{"num_hidden_layers": 9, "n_experts": 64, "experts_per_token": 4, "balance_bias": false, "router_bias": true, "lr_router": 0.000641, "optimizer": "soap_variant", "learning_rate": 0.00483, "beta1": 0.95, "batch_tokens": 65536}
Below are experts of layer 2 (counted from 0) of a mixture-of-experts language model. Rows are named router (the router's row for the expert), down (a neuron's output weights, with its number) and show model dimensions 0-159. Each number is 128 + 24 x the weight over its row's rms, rounded and kept within 0 to 255. Numbers have three digits each.
After each expert's rows: a language model's description of what the expert responds to. This comes from a sample of Wikipedia text that the model never trained on.

# expert 30
router:132131108133085132133125105133167164145134113104129132127141126172119139141122094105123158145184131123123149102110131119133118094110112145112119108108144104153124109160132138102091135118171085112147128109120142126190108146123140128134116156121139131106143142075117142124116132123139143113154139127107141153139109133139139155164212080111125190060158122166148137095131091147087080103131125098124172115154102143138131132064131145144130110109168146145141120146131122176119138087115098
down0:147133164116146127156112125130116103125161176144138122103121124123065118127120115119146106121132143149150094162103093112095093073135095120074160133134115113129121121104105119100121145143093108152087129150119064148155169187165133144140144159107127117132088140132127127164082122120152119113105119138164149094136159116120095159114154170124109117139110146130152141150130104135156131124139125116106128124131177144108170160101093121086120134117114088183103177157142138108131121156144152
It responds to: Word-initial capital pieces. First pieces of capitalized or foreign words and names, like Ju, Qu, Per, Hebrew bytes, plus scattered word fragments.

# expert 26
router:074110090151118117143119115122117140152123129084117150143139136169146129119127145117120161070168124096161142090118119102137130125127120148130150155136114097118095141159112103123148114140085164136097134119120140135115139129119131105051129123112097118142148128120124144125159121154141156126152145146113154125142133081072128167132124174128140140118154213121113165106153167128112138153096126144127138150172152130126075121123121134101113096146120145127127126152143155132139134033113135
down0:137113161090139091123126118127118175141196104179113096136125118130146164122106133150115143093169164136116136083128158113061085170151107163149116120152132141149153103064123122080106117127111148084097163165134149100132110152131126088105158124143108160086156102097132119146118111104148146157155109126134096138133139159099127136140143138082139155107108138131130100150113104135124099094140117131118143129108130153135148108081119141117130164141116135139122106116108113168127145152153153
It responds to: Early word-internal syllables. Short consonant-vowel pieces such as li, ro, ri, Bi, Pro near the start of split words and names, e.g. lieutenant, broadcast, Provo.

# expert 9
router:072124114087122153127095136151187144120127164150127115128165158181122138123130145147130136108167119131165153114108125131052124080139116146188134116131151114119117113107156158121117157113134141124113120092120119124148132132143136122140101128129159133124139129077148133123135145158141130098153150142132153123112130120116127104170155113123119152055181110137121118122137138141132098131120115122142118130173094131147139057109149160109134116137143133119117086147130160120124106046111081
down0:108154114096141148127134112111114091125143131132130129117162120086166094148165106154125141149108096065120134136141113113108102096138113105094137106132166125110102162146145112111159137128147142095097119101138159151105128107088103120129165090138129083148090171132093131158114111119146161169162063142140128132135063145164166094134128080141152150150121120146151127123075108124134147139122101157145119155097114147141124109167136140167105121093167135116147131124168152125112154142139129
It responds to: Word-final suffix pieces. Endings that complete a word, chiefly ing, plus son, ong, ed, e and at, along with table-row pipes and odd symbols.

# expert 14
router:147157130080118108109140137127157104134132177135120140128180168075126139129133104130101149129152130126129101141140165136091135169118113127109077104155072120115174106101147134127144155106172126133115125090102128123180077132131146140103130131137119099120118148149097179134165103115142127140162155121140146138134133175172160113106135136117143126170158136120120081092164184144117119081130117103116142143146118120128136121072135128128126118139120137125140106107147138087136095070130152
down0:108135160187158111102119168177134113153119149120123170114131111158144134123155130141109070135093130142168107095112142115127154119156150129134135155120113093136132172147162141130144176131144137135108115108134140105094125153125110073122122115117143146122129126111126141146137120127143105120100140089137138099140147146123121100143175124094125118146147107101140148107078193128101085175168127140105141111070083157164142085154129113114109137127096099134139115122062156115117114134144159
It responds to: Commas and list joiners. Commas, plus and, or, dashes and closing parentheses that end a clause or list item, e.g. after names or before participle clauses.

# expert 4
router:103197158090113135110103149191148135122109157136150100170197140136157131168134121107114156133132129125124104135128149115091125135105123123096089135125067132146158107099114143087218131105142130128070114113098126145124108131103155148157148135123137117132122135170102171129119137129122137134161125133141146185112113156182117132133162135105132156153131129115125114137141113134152086071120124125124113176098123114120137119093138136103134122139123131098131105120140149139134121126109099
down0:149104107095129089148102125142116127129125071142132120071114141123098140110127136129132184109154125118157121153137141114117098145117144131121146116167151130178112124104114051153124170138153120176108154143155109147128131160158092128106142096110138111134149137092119112126123128121133108155153124103140123160142168090096145116126114139141123100100164157100122129107118150148127096179116125161100148121124060114105169155140124156146138121135155131184147163147124084133156118160169148
It responds to: Separator punctuation. Commas, colons, semicolons, dashes and table pipes that close a field or clause, e.g. Suborder:, Coordinates:, Jackson, Mississippi.

# expert 45
router:126125087142098146127088146131097160139137123165144093157165116169133136129144107127136114121118126123143128073077128136110132163137121109096128140128171127129138120133102124120157123124177087109179124099166153130143144132120132138190109149130147119155124106125134113144124107099151127131121111091168154118134099100164113078083121115141143106111132172150113160105160105126082089095155137105144132130157137133145150135148098139108125071125165098118154101134176103078138101097107158
down0:116098118142125118115131112128145122123135169104128098138134149144098106117086117138173103154124168108129119113142115163173100125061189133167146135131129152147109102114125104093107134113144121092144126165100135129138127166083091136131172123115145129101147188108111078138158107145159142147111177108142097095089127119150109139151140161109120140121087143151096125169125103115105145149085121086113133137109154111164162108093170115148103129125114148153143132131128172160128111130140135
It responds to: Word-initial letter pieces. One- or two-letter pieces opening a lowercase word after an article or preposition, such as st(one), w(edding), d(amaged), c(itizen).

# expert 51
router:103150154136098149122090155173133073110115123157147098181206146125146125170128121134117116141166126125115113043126117134099127144121127125138124136130118159162155099144140134087162159126106144124112099140105158155105144121098123146067167130112102113131100133164115111117109115117132133112119099147111125163122107180137118138137161120132138143082119095138138166160141053137127131123115116122159094175110135115124116144112143137137147139131124098097142112134158147127128126089123105
down0:121122110134142115157092151175111143154175092141140118070177124092146135136129116179136107121132148138125097099096129120130126107156116111152109093158186112119125131141104152133150092148127130138126135103162138103117183126120126099118151116086146109121123131058108128113129140147141134141102114111092125123139116104092148122130211152162113130175106139121139174140112130156146192109150120130130127127112097123163135121142129149118118083173143075112117095138135132114123130151148126
It responds to: Closing punctuation. Closing parentheses, commas, semicolons, periods and quotes ending phrases or table cells, as in ), ), and ;.

# expert 5
router:111116110175165054102077110105103138128110154101130162134121098124146127153113119115110120104184152126171120092085132136111125124108139135194144142110121147149110102193089136139076140135098137146150119183090137154138132128123136101143097156125140135167143132110140109140133159101155144125086157146128143108127123114122131131153127085142134097146125194135132133132117135135084106143146120166169087091125134107131105117124143130119132096136140098136125132135109131104129126107134182
down0:115138155161070195166112135125132114132098132154117147127114141122157170129137142119155131120089162122167100163149137107090124127122128124094149106162126114156130148195173095092130174117147131135133145138130147148115127112145104110109143147106120150157119096135167128118065110074119112118126090103094117081130098165124103127126138136133096166095096120127119140125157148071114107106134125139127141140080144101123176123137141122130112189127124127099106163142116111122133139126130114
It responds to: Word-initial open syllables. First piece of a word split into pieces, mostly consonant-vowel starts like lo, Ra, con, pro, often in sports or table text (loss, loan, lap).